Weights of a small mixture-of-experts language model, trained from scratch on English Wikipedia.
Size: 11 layers, 53.7M parameters.
Experts: 32 experts in each of 11 layers, 240 SwiGLU neurons an expert, a sigmoid router.
Training: a variant of Adam for the experts, 359M tokens.
Below are experts of layer 7 (counted from 0) of a mixture-of-experts language model. Rows are named router (the router's row for the expert), gate (a neuron's input weights, with its number), up (a neuron's input weights, with its number) and show model dimensions 0-95. Each number is 128 + 32 x the weight over its row's rms, rounded and kept within 0 to 255. Numbers have three digits each.
After each expert's rows: a language model's description of what the expert responds to. This comes from a sample of Wikipedia text that the model never trained on.

# expert 28
router:152124106122115130084161072115167129098067165175138152056158066077127149167090155177113164199154121147105139174138095127132145133143121154141137186106122083108138066125156137142170119089154152067064120166121183181173126142162184097169103076172111149168159187139087135152129115159103115135
gate0:190111121123099111071120085135141137093111142149109143086139078120132163131112102206215119185133117135109115152146108120165067181128107157163084126177162126156169116120145093116122206127139103161118122178132134167141185125104160122148083120147069142146100066179138124110078140173093062105
up0:062133139110109125118130075134098105092142130112148120116092135079081095115158126184109114110119093115142108108149091139107164098088068102105139057196106137170148162084209111124172150175193090163082127160174084087098163164127099110225108146168133185163095135105097089097129158160116090089
It responds to: Mid-word syllables like id, ad, ar, z in names and words, such as Trinidad, Peñaranda, kibbutz, Guidance, validity.

# expert 4
router:129122106131115127124166100090163122092064101195152171071145080128093157147100190127126145129111177161102161157083151097112114097099121167115104172139137096132115073117157145144159124062153143105068150113125146174196057135136149081164102143087139170177124171153094125105127096138093147094
gate0:139130157118175028126103151153146176138102183154124178138140087133124152200186150144086153152139142094108081126103117108119149097135164165139080142109119119067087116091183108113117119099119099164095055140087192109176112150137145115171181115187086146118159158112074110125063084120139100112
up0:095107116130120149083114172068123110138099131159122084184133091176012133122104127161183163113128190151056066126110102163087145090111112099120106128182107125116175104102136164148180133118132093142071058086135077071111163171118107084191094123182122106101162127139127187153109104139080107193
It responds to: The preposition of after nouns like Member, List, half, success; also colons and by in infobox labels such as Location:, Written by.

# expert 21
router:143066143147103108100140112108132121069068137154103146072105112106086126172089134134107136189148104114154156172115119093124170100140096131095084128132172117132124069123155120148146124093124142155086132113064113153203122151084179068110122065119172109164148158124136085148126094173071116107
gate0:049160124108117121134113104194116075140110114099154110038129185157168178147145113151165132147138119149084131142175121137103146089167114086144112101123146101097169110157102071170123132216091115160180167179094085071119108163145119068113109093140126092163124162134126133103128126149098138163
up0:130135109111126082087099084133114155130137172082123080151094124127140167112142097119141087120125113149113086197138123080091116150167110131088150107139117124101067146114111166126126197073122113164112112054167052062109109096103193110111082063163119199099227091119112146112136154109062141139
It responds to: Final syllable pieces such as le, he, re, ure, che ending a split word or name, e.g. Multip-le, Pict-ure, Bot-he-ll.

# expert 25
router:111133142126129087104178139155160130116037101101094126099121064091135179166102147119140138127106116165136155169079101107119113115106105110142114152109100111148106088110156166124093125075177124084076130169114144108189089154137174002146125125137089099185115183096094103109127075170123114165
gate0:137112222139121158131173061106078146133156143122122100121145148121231103138133148130120177145111166135157138100151120153169118120142133102216103137114134120155113146145128118185111090133161118104197090087099148146079154140176150156153131114080136118194110136078091100106054095128118099133
up0:096101189094075144071175104132151087077111123091162132101137186164124140087146153142154052135084158129104105139105125130105141120069126160137126116128081101144096129159159179109156156099162050138156041119142120079174116134133125100074103125123126174158078150066162176176107153110078138169
It responds to: Articles and possessives the, a, his, their, often in career narratives like began his professional career, finished his first season.

# expert 16
router:136079134131072097097179066082145118112061095162131187087126092117113167172038183152130166142099151174108168177103094106090129129119138150112100152137159100121154086132148116135154143071147136137100146126117126120175069141143160057149120094139159148145122223119123123119152108169088139146
gate0:212089150112152139125139119127104170111096120145137202068142120099128098135087173155133147172153152153133141101169204146108123111106182094090110115103164133152202096161137118136179106119159116140137167156156127129183119114142172121196120095160126121094102125070109134157157101075124089117
up0:109111113135112110070131119164064135117099134090149152097130114095129144109150121170081049152154137120083121096091095172127117127150143096132072084160173112072137126031142134171114128162169135130129103117198083132137099158076149095080071116089137114131140143152093123104157182131125126132
It responds to: Closing quotation marks, parentheses and brackets ending quoted or parenthetical material, as in "...at some point", km^{2}); also clause verbs was, are.

# expert 17
router:128092129144099116128169098133166127070073164150116142081143070105145124095099180166147160175130175160120171142079122119108139134081134100126072141180097114101154082101141143130133150094201138072106191144124104132146058154109155075155143061119178149145149183117106087152110097133109131114
gate0:172117189172040169152150058128163129091074106147102188090119077084140096124094152166134149123107209107132134134111116151128144101145174132124122136160121177122190119166077057205195155134159112071125129115118143111179114177088166114135102142097128115183135198125186108118170099125134172175
up0:170139141089135099127074110156125082072105136131122158133134127130095122175135072178109115097153111134169126142090099132085132088195114144133133150120140175106141119136124100125151146143125147128115108203068079104151101142255089142145166134126117069147135121174153166121142144206142098159
It responds to: Word-internal pieces such as en, an, ar, ur, n inside words and names, as in T-en-ure, Stef-an, oft-en.

# expert 19
router:107154136134062105097172120104136111096047081128120156115128068095114170125045173129113120138086120142135166147135120132097128119132150123084112141157174090168127092093171129121137153053135167120134132147153128135148078159154124052157130105117124142207090213129130073106129114134153123165
gate0:189111131112143097123123097137139146144085108113138156085104139149064141147130144164138166151098096107141110177037106111130132091127119150093079130122094084129161129079135101091115155135120171140146151189143129114146255135148131105122129111123194099097168174153159104126123160088087126123
up0:154119083115216130077122136112155108116121172176094135146069132135177095151140089192125098107149212120121083127116107154106142158126132181145145112153135102138135145112059141118097117123125135129154157108118145181167165166141119149114137083123150133156171074157113142176179173129114124113
It responds to: Past participles and verbs following was, is, be in biographies and histories, such as elected, recommended, authorized, founded, sold.

# expert 18
router:132157160101067132131188111130164156115057137152167132083167101093138160169064118144147148197165140174113199204113081138112131163113134148134087168156128116095135071127124092126108137123120176084125154149059103148188126118142160075114131057146132150161152201091115131130124122160119152148
gate0:207122155119172108150075059123121165116083103129186058130166164115122155153113173130192150177110141118115149081156134148135110128164186141132162155168135108091149129042110163113084175140162084112152103186117117126111112161203182107109120158126113119090159086128140083089157160095109115102
up0:104068136088110103123161109133097117175123132074100137150128083119108099064142130119121123096134087153125116146121161131179102174084160131136126095094151155163070129086139158171124162138153174106128143153095129145109160150118097117123067141163109103136118184102116041106183094073171118161
It responds to: Single digits in numbers and tables, plus middle pieces of ordinary words after a short first piece, like t-all, l-ucky, sm-art.

# expert 14
router:123075120142076117108180086103138143091035075143132180092140090109108176173054166162115156109086140165113159157100080129094123152107128134096100150126145092118147118119150143140153157056151128142084141115120131135170084158141148070144121108124154157152140219119111121113133115161068145152
gate0:115136087171088121153153173181195160143105129150124078109088121073132169112114104158086109081114123082116179101118133183154145172085139078136108168098115106129145104097092190098101170109109100130140096099107136095110158101122193091064158147186111157128165086105122133114178115110150060093
up0:150094100091140131075120216114061113122138106107130121125152147178070106153116142115065145097147160116098141187103162130119099077156104119167082111140166170107119125162114105088163190134111102149114178128098147123170199149115090123123150134175114107087099114130108141072123146112148120102
It responds to: Determiners, conjunctions and list dashes that begin clauses or items: this, these, the, or, and, the leading - in list entries.

# expert 26
router:154111125104084133087170058086179124091069125178141118065114100108098212154112154130118160225120131149115167140098131107125160139067152088157088125137126115087104070123133127176123128067148123089086162140097138178163091168110177101175122076135148120170180153121102108154150126175115118175
gate0:159165145188100130104128187126208114087125117142111100109155108136095093187108063101140145125129143169152140140145172089118081154132073133147124119144129098108090162163143175118145143156116135129178199140084094125116143080131161113111141145159105174151104140160100162115139192100135170124
up0:126140094069118148084130139119143065200142148110052131147116106168127098104134166088078084125132129167163110099172117102228122118139081096091148155075117134171114123149145132128120201082140189137121088115130150138139135120162123133120136073161133130176146165135109154109112119076135097104
It responds to: Capital-letter pieces and acronym parts after a capital, as in FIFA, PAVN, ISR, plus the ex of exert.

# expert 0
router:126130131117079117094161075088175152103071081139107153092139089077119158149038152128141144115108142159120146130095103096094157137129135144098120135146166129150147109139103136121125167094159134106099156148114133183186074146190122018140098132122122132151120200098142114112135108136126162144
gate0:111132192144141095161124166184082168098117110187086101132094089068146080162154127099152111151100131130107098156149147183126150105116140147109121144118135127162169097086055090124143145075108183092121122081166152091137146156114110118116146101133125134132046158170188137089167096172122095107
up0:173175136119082128193100133121064109108142135098087112165176103118087130153109098134160160140141160175124143088120151079103124090141141111142139192133102146116155139170120152096161074176053093127074199174037084067107178153150121093072166116134092150141109092132107132132142136084123169096
It responds to: Prepositions opening a place or time phrase after a verb, mostly in, to, on, at, during, as in "began his career in 1989".

# expert 31
router:109088134124087113101183113104172125113070118143139187097155097112112172176069150122089159175130127149133179162114092139107135145145149146129112142152147102132133072115156147157151147097169135106099093116133161137159076155109153093152139100112178186165129176128104108101144074169142146165
gate0:173137111163081108088136104145159155153093126120131122105156160144090106098104167182142106132168168074129097190158104109127109124187134098127110122144085148086188126130084175155101078155139075177098105152092103109167154166157137090127108125120146101112131119155110179106138125132141099139
up0:127147088097139111186164171110093096122161111146140121081166136128056113123143096106100123165132129123114133093130129115184210134175101139075162110102163147126129145121179122070167172130102157138057148133127129133129166114118131136155115146105086098092127099119080117107086142048096104159
It responds to: Digits and pieces in sports scores, results tables and infobox fields, such as 22–37–1, 2h 00' 54", Known for:, Shoppe.

# expert 6
router:137069145157107125106178080079147124107058065171118155099144072084108163163053188156135154153100160155111161170090111127085133132129132138115108158141169102135137073116140131150164143073156123130096127130139113175184094144157148063135127095130162150126119227100130114118139109162093122161
gate0:123111139178103152103047085164152151098101091127077118101172121140122155130128150146071183100134146103143110120154131145117109080152152120142146137142100162139169097136227129194116145112178074118092089133089092111210100185131139097131071167160109150138104108160058104164138107088155145129
up0:162102134105194089116090112093192106090141124129100134149166135124154130147167179155152112126171138072112114169152147167115179190128117093143163109112180122178109168180115142180161143186075107158111118131157077131083162134126069110127105103174177103098172160153087181145190113078122129126
It responds to: Opening parentheses right after a person's or place's name, leading to birth dates or native spellings, plus table bars and first names.

# expert 22
router:120095140104101112098165102102119137128094103177137137100119087136119192165061134182102142164107155144106199140112077096119130115126118097095109151125122112132167081128110149100133112071127150124074142128114155120193078168158153051163145092120154165145119196108106106105141094176115155130
gate0:032131110097092089148161092157168117115122108084130122102101166144138140151117106191172137139152118110131155071142086132115116128094061144152194136127158116106105142136120123106059092092209173175091117106128151128136078186136132130135166105125117161169167113144135098139108065163150140109
up0:131122075108095124143091173150137141147127141135130155169177109148141167141135138105199116133151116200090149128064027139103168125092125086166077123084114104089140102103146126088066178183138090157119119128121114109089146128092095131097165123155148157155112080124151182121115123139081131091
It responds to: Apostrophes in possessives and contractions (author's, he's, l'herbe), surname starts like Mc, Mac, Ram, and spaces before numbers in tables.

# expert 30
router:134075135148072122104183097092149133098058074149128184078148089111106168157051174150118165122102142177109172173106086129107137127127134138118084146142156100131142110116143138129159148074159135149082144123123125121187083151135156063151118101134163162143124207120107121112149102166084150151
gate0:134175089157136168143174070110127150117116163056147159081155119123107134111142128184137169178178115119139123216139121128156152182152141085123081136116088097090101097085130116138125142157171143098132131174127120100095141150131147138121097122082061158153175104094160135117182159136112099165
up0:098120134170151132134092107093121159168100129174111094152077146087163172209093118107134067175121120126149107121151194090120101114209085184077162155166156092086186158150154101095152099116140136159111149093161159201152156115165137165110169113091090095142119151099140112107147125134185124098
It responds to: Country, state and region names after commas or in/of, like France, Scotland, Missouri, plus sentence-starting There or It.

# expert 13
router:112107155148063141102194084100137141104057097148117157052126086118101146174048185173131162154091144152131164175097115129103151143126146127114086146142158099137119108142155139137136140061171168155090140101124128158172082139149175019156122090113162144120112180124095121118142107153109137149
gate0:135201128122085108158148112133145108129134093120166180119102144167151187137078181113124182137089119131138144076137111112167152133114134110096151196133191141158109140123046072142080104092182132178143149084174115071168141158218129140094147161085150163105111098137104131096111113153181093070
up0:110100103141168155104188143107046095106132181111201096113140160150131129191177125143165126125178091089125108137146142094131116119118121130133153026155128130109123109122132082210114143146128079110155117135150112130116069130093104134122119157138113074136138124120164119128178068094103146100
It responds to: Newline tokens, especially right after section headings like ==Personal life==, after sentences, and between table rows; also heading markers ==, ===.

# expert 7
router:120109148139112157125183078044163130119064146153158160071136091094116181127100123166089193163153107160135157162097107112123130123151104092123104149142109115122172094162147093126123110071163111098082148117075114149170068148167188076124087069157161150136133179130130130141140075171113151139
gate0:128110122123111097177114165145103127060129095196071118069159125121141107060144116065118061165091085112156132119067157173090142084116165159079169144141145214041173104103129158102111132142111090122086227111106124164134101121124130148103117086115159115118122138174160123157097192128028133092
up0:145128114159113142118119085168112112145149079173134144141147144181213129200085114161139061089115106135094102109148130064107144109114076151146091150140167077089054177134102116059096118082121120159128129062097102150187150139179074137123098162156137136127165118173122153133154122070162126138
It responds to: Mid-word syllables with t or ph, such as et, it, ph, met, lect, in words like theoretical, poetry, reflectivity, incompetent.

# expert 23
router:122138125092107111092155081119149127053070139178174136066129102086137174137092151203101143204111135147105203155109128118109133141121122128141137142153139110103123059104166165132131181065133153120109123170090156150166118175141165040157123010133157132177174149130145104134137113161104112170
gate0:106110103099089131136152092081104123132120129099183085144127122124107194094130131144142165181098085173235112132120151205122109145065098069116113098133143152139125102065166101176068140141102124093070128099116149161139153220113107152111115125107126156138109112173151151141120167091084116099
up0:105088158133123102112168135125114119116141128091168108116118208129066155108119117139149102182087117107141135102143154114129225116158076119125133128071109082036101099181140157074159122106044106114145134110116145112129118101165122147148114076183079137092111124158145128129145121077121145108
It responds to: The 9 or 1 in birth years of biographies, as in born 1'9'75, plus name-internal pieces like Flor, Ber, Lor.

# expert 1
router:124072117123076088121190094107155144105044126154116165101121086127111152135059163126100138188129122155111187174111097133113120124106130166081113160115152133135130070123144157123152126066153131109105161093113112157178077147115156094136146066112163129147137167128110105103141095147086159174
gate0:164125112113110186059085198140151160120080127137143106119075054160160110157136135171123144155123091171089164093150097149184101133150127111190122164154164087093123072066089100132157144142131127066126121157158149133102146120078134120104145111083098105157112162100153084110114143133179145137
up0:103101130140153161092146135092124116124139095138097138129207124117181122100112118125079120105105081109073123168060035077058165135151094148076144130159145132128127142169091146158184114105126140117116167156181135131116082165095171162147029157089090130123126125130101074071164152128185132142
It responds to: Word-internal fragments and digits inside numbers and scores, such as spokes-p-erson, Vess-el, 870,0-0-0, plus and, are, such.

# expert 11
router:119099129132073134105168092096153136113035110145115147085137071114116184166049178149114163162097149153108165183121106111071124107130140129110111147136146101109145092127140143141143148078152138128107146134114131125186099154134143072135115076134146133167139204134108133126144115167081149163
gate0:153093152154108153138131132103102096118127126167137109152120138125101093122077149105206135066097172062111117158103116148152126167097118116139142075164094100129086150144120166153148133080167110087158156130103142144155035120126129114134072131113171091074153120147135161117124119143201141152
up0:133126143107133167144082166160111150156105164134138139121054129095142086156128142127154099144114126113166118178117146117092140058115107168152148143107131096059139127151150124141092135105135138085102102152123082113110094119119161128117173131178102153180092130149063092179114108145198113061
It responds to: Later digits of years and large numbers, especially 0 and 1 after 20 or 19, as in 20'2'4 and 10'0' branches.

# expert 10
router:123081096179083146104143132098135126081074081196148140110122064101106168161100135170122200135136111125126179178098118124120103141119159142125096173156153122104148104065116138149145140103125161090103142152128109082183110158139171058134085067130145145164124187132082105117146130140084151143
gate0:095124138130145129119149123184126173100106154101144131132132151110145162124078148097201117154090139104089164115132105079135181208146114153117069153183116113136129098150128088143124180127180073112120125188164148134095095115190149077120134126162162156094180121153161137079128083116103090148
up0:085059126166148120109107141115154094117107123129140123136113121127107166156108130163194140149124126078103136117133088134142171202139148124125167102120155087104119139125125122177116199127104130153141119212163149194038166102137187103151109087090171139180149173139146153154137115128102133156
It responds to: Word-final ed and similar pieces, as in Added to NRHP, Date Listed, N-linked, plus coordinate symbols and table cells.

# expert 27
router:152104151140126117090155088119160110106118119176111178053124106087095185163061154144071150193135174150114206178075121133116101106119152126124121184115147104128138058137140157159133118068154152093101152118091125156171126151127161134148107033131122154132107139130132151105134102156104133142
gate0:094074142090124106168170125072116108127140129123100164147107145137116117093117199174077132076194147130143168155108188106123169097104117087151154149084113138173166154145114195217111156149086120079101127106133158195132117136118096135103082175114094069127164129058102096135139105114161137136
up0:082143101108136114158129135142150178166097115122118154177075148219107113156154162121098097103084170031132134131159111081120120132117141114155127134161109050100134076138126102139142083149155054137138095129098108130098136113123120121123109149104165136137113106182103155047145115110149097136
It responds to: A lone capital (occasionally lowercase) letter starting a split word, acronym or name, e.g. G in GSU, P in PSV, J in Jive.

# expert 2
router:115088153102063126095172124127134129094058110163129146107100108138108176163082119141085170149063164157142191175119097116091148110148101109147127139097140121098162080154181117148115152081112114105104149136139098155202126132156129068131141083096102133122163171133124134101145091155064144145
gate0:138168141115137083157064157046197121189131083175060130085157132090122161095129062145120127145104140152089167098192108125170169136093144128152100154166148105113161103175087174172133165129140120136141107151111173183154097196130148168162125090116142134134100092184066123107162068124150105205
up0:079159193104201094145104130168129128145105151110056144135138114144105135158134093126159088183149075184077160089132084110112082068136108114091147125099085156130125128101127101089103118209149161164175126074199131087116128168092151133135132074103089145114169108159140148134143109167088168117
It responds to: Pipe separators and digits inside numeric tables and coordinates, plus the word-piece com in welcomed, sitcom, and .com.

# expert 20
router:167107116139083097105179109078139128091059101149129180091106101081120195177053125143105132119112143121100168190075110122114139124162179122139113182136130084110117095119124110167134139087159148120087137142128121128192083126136126073144117109097154169161091177106112074106126105129091154140
gate0:154087145161117188069190187130108090099087120108126162157104096091144125095145115118104140140164146157145194123173116118098100138084149093129171136201131187134131084108119149183142129148167081135101143151130116135143116194195112071196139077132154173143155166127157099145105159129074173113
up0:137166146161124131123142168185107057123097122170121112187143142117171082154127141155147175124111179155118176162120181185055153134084172176202130133170135164166145127141090137130119138138154084087143107159091102144126125143155076095120125137135171154081142158150129155068126133097170121153
It responds to: Common light verbs and particles in phrasal expressions, such as take refuge, take over, took, make, go, out, up.

# expert 3
router:165096150117089135100196073075126119122064136148110167063126065081117198196061160143111174165131126152126153168130129103130134169158130124102087126109171084124145064148125118157139148060148164142087132134083167145185111152115164109156129074104132167181161172101116117144143079210130137115
gate0:111191118164115141160131088153118118082110108161185088123117077131091126106144146071121129198095112160144106117138178133156070144116172103114183154126096061106114096162123148148113117137155155140120191139108141143130125114082120066142122134138136097068159168141095153118130150052114138178
up0:120156128132174147167128145140106114131108177125088156127225090133184140185108137087140132181143146112105080107138082149120112093169087150124122100105178102104120141118129152180120120108078139152141112134217136140123131170127154131085151077098047104144140160140081105111122086126137174136
It responds to: Mid-word pieces with unusual letters (x in annexation, š, q) in foreign or Latin names, plus auxiliaries do, could, not.

# expert 24
router:107155159124067151106171125113126135070054087158135188104122105093078156172045130155137135142108172175124111130150103101095125131145121146128103137148154116120129120151126149134177115082197109162157171114109147123194150156144128000141127053109121160190106192143154147117109101147134122121
gate0:117178130113165135118163086141128198161162129115117103139079126159123138109108086124132160136124090129130152074107110095159118161143173106127099146116150110139114142129136134033147131173143172125117164107140119193072109117179136221106132057154132153074091141117111096147149129143147093139
up0:115111137104141119073131100122162138086075172129117151129193065125138164169170149159096103134092069136085116114168166170094117102110087140134103099117156176139144098108143096048176149100062129151094163103150079100105158166158083042155206119181101109141084113118134093153128135129160090089
It responds to: Head nouns after an article or possessive, and noun endings like -ations, -ies, e.g. life, film, series, policies, publications.

# expert 9
router:119106177160057119118172084108135142113083079161128170111123127151115171133046140157135130133112143122152206133119112133095157129132130134138094153119162071129144102160135121128167149062146115139086133098140125134140087162154115011127163096114153147185111191101122157108120121186085068154
gate0:126189116073134092168124168126108108124083119152088122136138111098095155174083087117139180166082117140127144144137158147072120182161149168056112187136159139104104143103082105065105092136125153152181187144101115139141147139092143112107133138116120156090132126174126069115160144127128135112
up0:150127140148104108150125147101115144128112100177089194144109120121088136176124143182164161151133136089108093145134105135132209153146158159095167094168133159145087138132099130135089073136146165180172184130160155106067135119077124077176157076142099089084115110154138148124102112146118154152
It responds to: Commas and periods closing a clause, and following connectives like which, who, but, although, where in narrative prose.

# expert 29
router:126073132149096129122177083100130128095059088158155170091139073126105168164049156141120162138097129178129173150088088126103140138117135129137087146142138103131132093121141150141166168070163150120095158132115144131165075142140139053148118108137159152142118230099109122128141088148081141147
gate0:110108120128151140130120062113158156153102065078202136137122106059112137068106119133167083121104156070185147107105126144130133192096141115108115185174120153135115117133115082087136086125157159101058183170123165130155116128174133103126123135100148169194116173090196123052130141106043110109
up0:128112168101135176086126061184156165117119123108159086129162145146136171162130211111144110125158100094152147150125116111131156105100120094246161094133132062142184123135087109114055195105134136104138145152129174149152108091121184160126137150190191196141190137170125126139145123094100197171
It responds to: Bare spaces and pipes right before numbers in census sentences and election tables, plus verbs like consists, was, would.

# expert 5
router:141147111105076136096181107130142120105065128137153142088146083118122205168110154124119136146122164145119177189121087137122130110121131107129093142123146126130125000135152138154131134089171128096110167162126150164177143155113162065155113043153108157157119130157140142136116098174124134160
gate0:153165125111156147125147105154117144170160111140208111117135115160118162148117043156093108110107168140090162166132133128109060131117083131148086117149142121073112120122179193104138149108128104153095134175138084143148169166118126163184150106154066129179103146155103191131152167160150092114
up0:091113127169106133112166090128126183114140093112147148084157182108125107081110090185132055119126091131146119108176189108141183087093100117138132152168144096098057159106163128117143157077103147064085100102118118132100115172100153127170116079110091073135162149075077149186181165115117126156
It responds to: Digits inside years and match scores in sports articles, as in 2'0'17 and Keşla 2 - 1, plus pieces of non-Latin script.

# expert 8
router:136114104149138143089136079111090153129086117177129137076141068114115187141099120182117128168111143119152176159132112096115122125135145106118104131116138119133131063097144126173150106099184180109084198151100138094178114157148125129138124030100137146117148180095146118093194114172130105153
gate0:148108127128125152143159116088122189160128116160133180076056142149138144149099168160146138150130051155087129173180130067147117156116105148103106137106177119108045138140109115149138194101109116166144080145102137165149088133102092132103085100134122082152164112157164127147146102129117127072
up0:121170136098118085143082138092155109113126139151164126184106133071184093119119104126111089138114150142096115113115219213164155146098166135131205171070155122132165138133108183107144171145091150106127152097114128165130145090082184135069201108109149152124101115147144189134103148132125119195
It responds to: Word-initial consonant pieces like l, d, cl, pl, dep, gr, and mid-word splits, as in juris-d-iction, ob-l-igation, contr-aband.

# expert 12
router:134101101168074135068179129096142136066065106128115142109106111143133195147080158163101136161065113165093141162097133128107162168085114159107120142140166132123175093134130176152151133076146119131091130126136165138173072176131118066148132126115149156140113191124139105144146126141106159133
gate0:163182142127101106179116122121123179138122157131141124108058146103144134136116096181061167210164187139145121189185148104114190129112115129168126121140083126075104093166070143126160170125110124099126151140119148134185109128191178179161085103142119094103134103141168126136104117110094154103
up0:086069113114173119138141123084152164127115136191123164156124153141113099137133108090145056105192130132130097100103114143185154084178131131097124192110113153146101132119127126102131112174104138126113153120094104191156133089140103108127153097141124140119113106118141104094194116129060156185
It responds to: Spaces and digits inside dates (February 5, 2021), month names, and time adverbs like later, until, soon, earlier.

# expert 15
router:133170117135132096105132102144109159088075072183126128089125147105098121165145132114081139159080154184112112192111088112113100105119140138132113128125117114122140023098152149124152118119170125143055117148079121114131080114124151073165097058094160168145091156112082138092127140143087161131
gate0:135155147110143096137119152110067103124101120127056129095134136136144115135087148144027107127138118149150142118114152108127087118184165110076146134067132181196158144139050061134180094104130091157140156055160076120163221166108143115134090130117119177118172088131110112121130133089166143135
up0:117116103126125149173163061103162096150174042168110134157128127113151131091104135097133127097136120134130116180124143119102114138140143140119107088082226180164155199120093100115101109131129136125154140088147102126170143138196169151066161193090100116104108090132157091077146144124098128105
It responds to: Row-start pipes, list dashes and field labels in tables and infoboxes, e.g. Length, Apps, Height, Synonyms, Runs scored.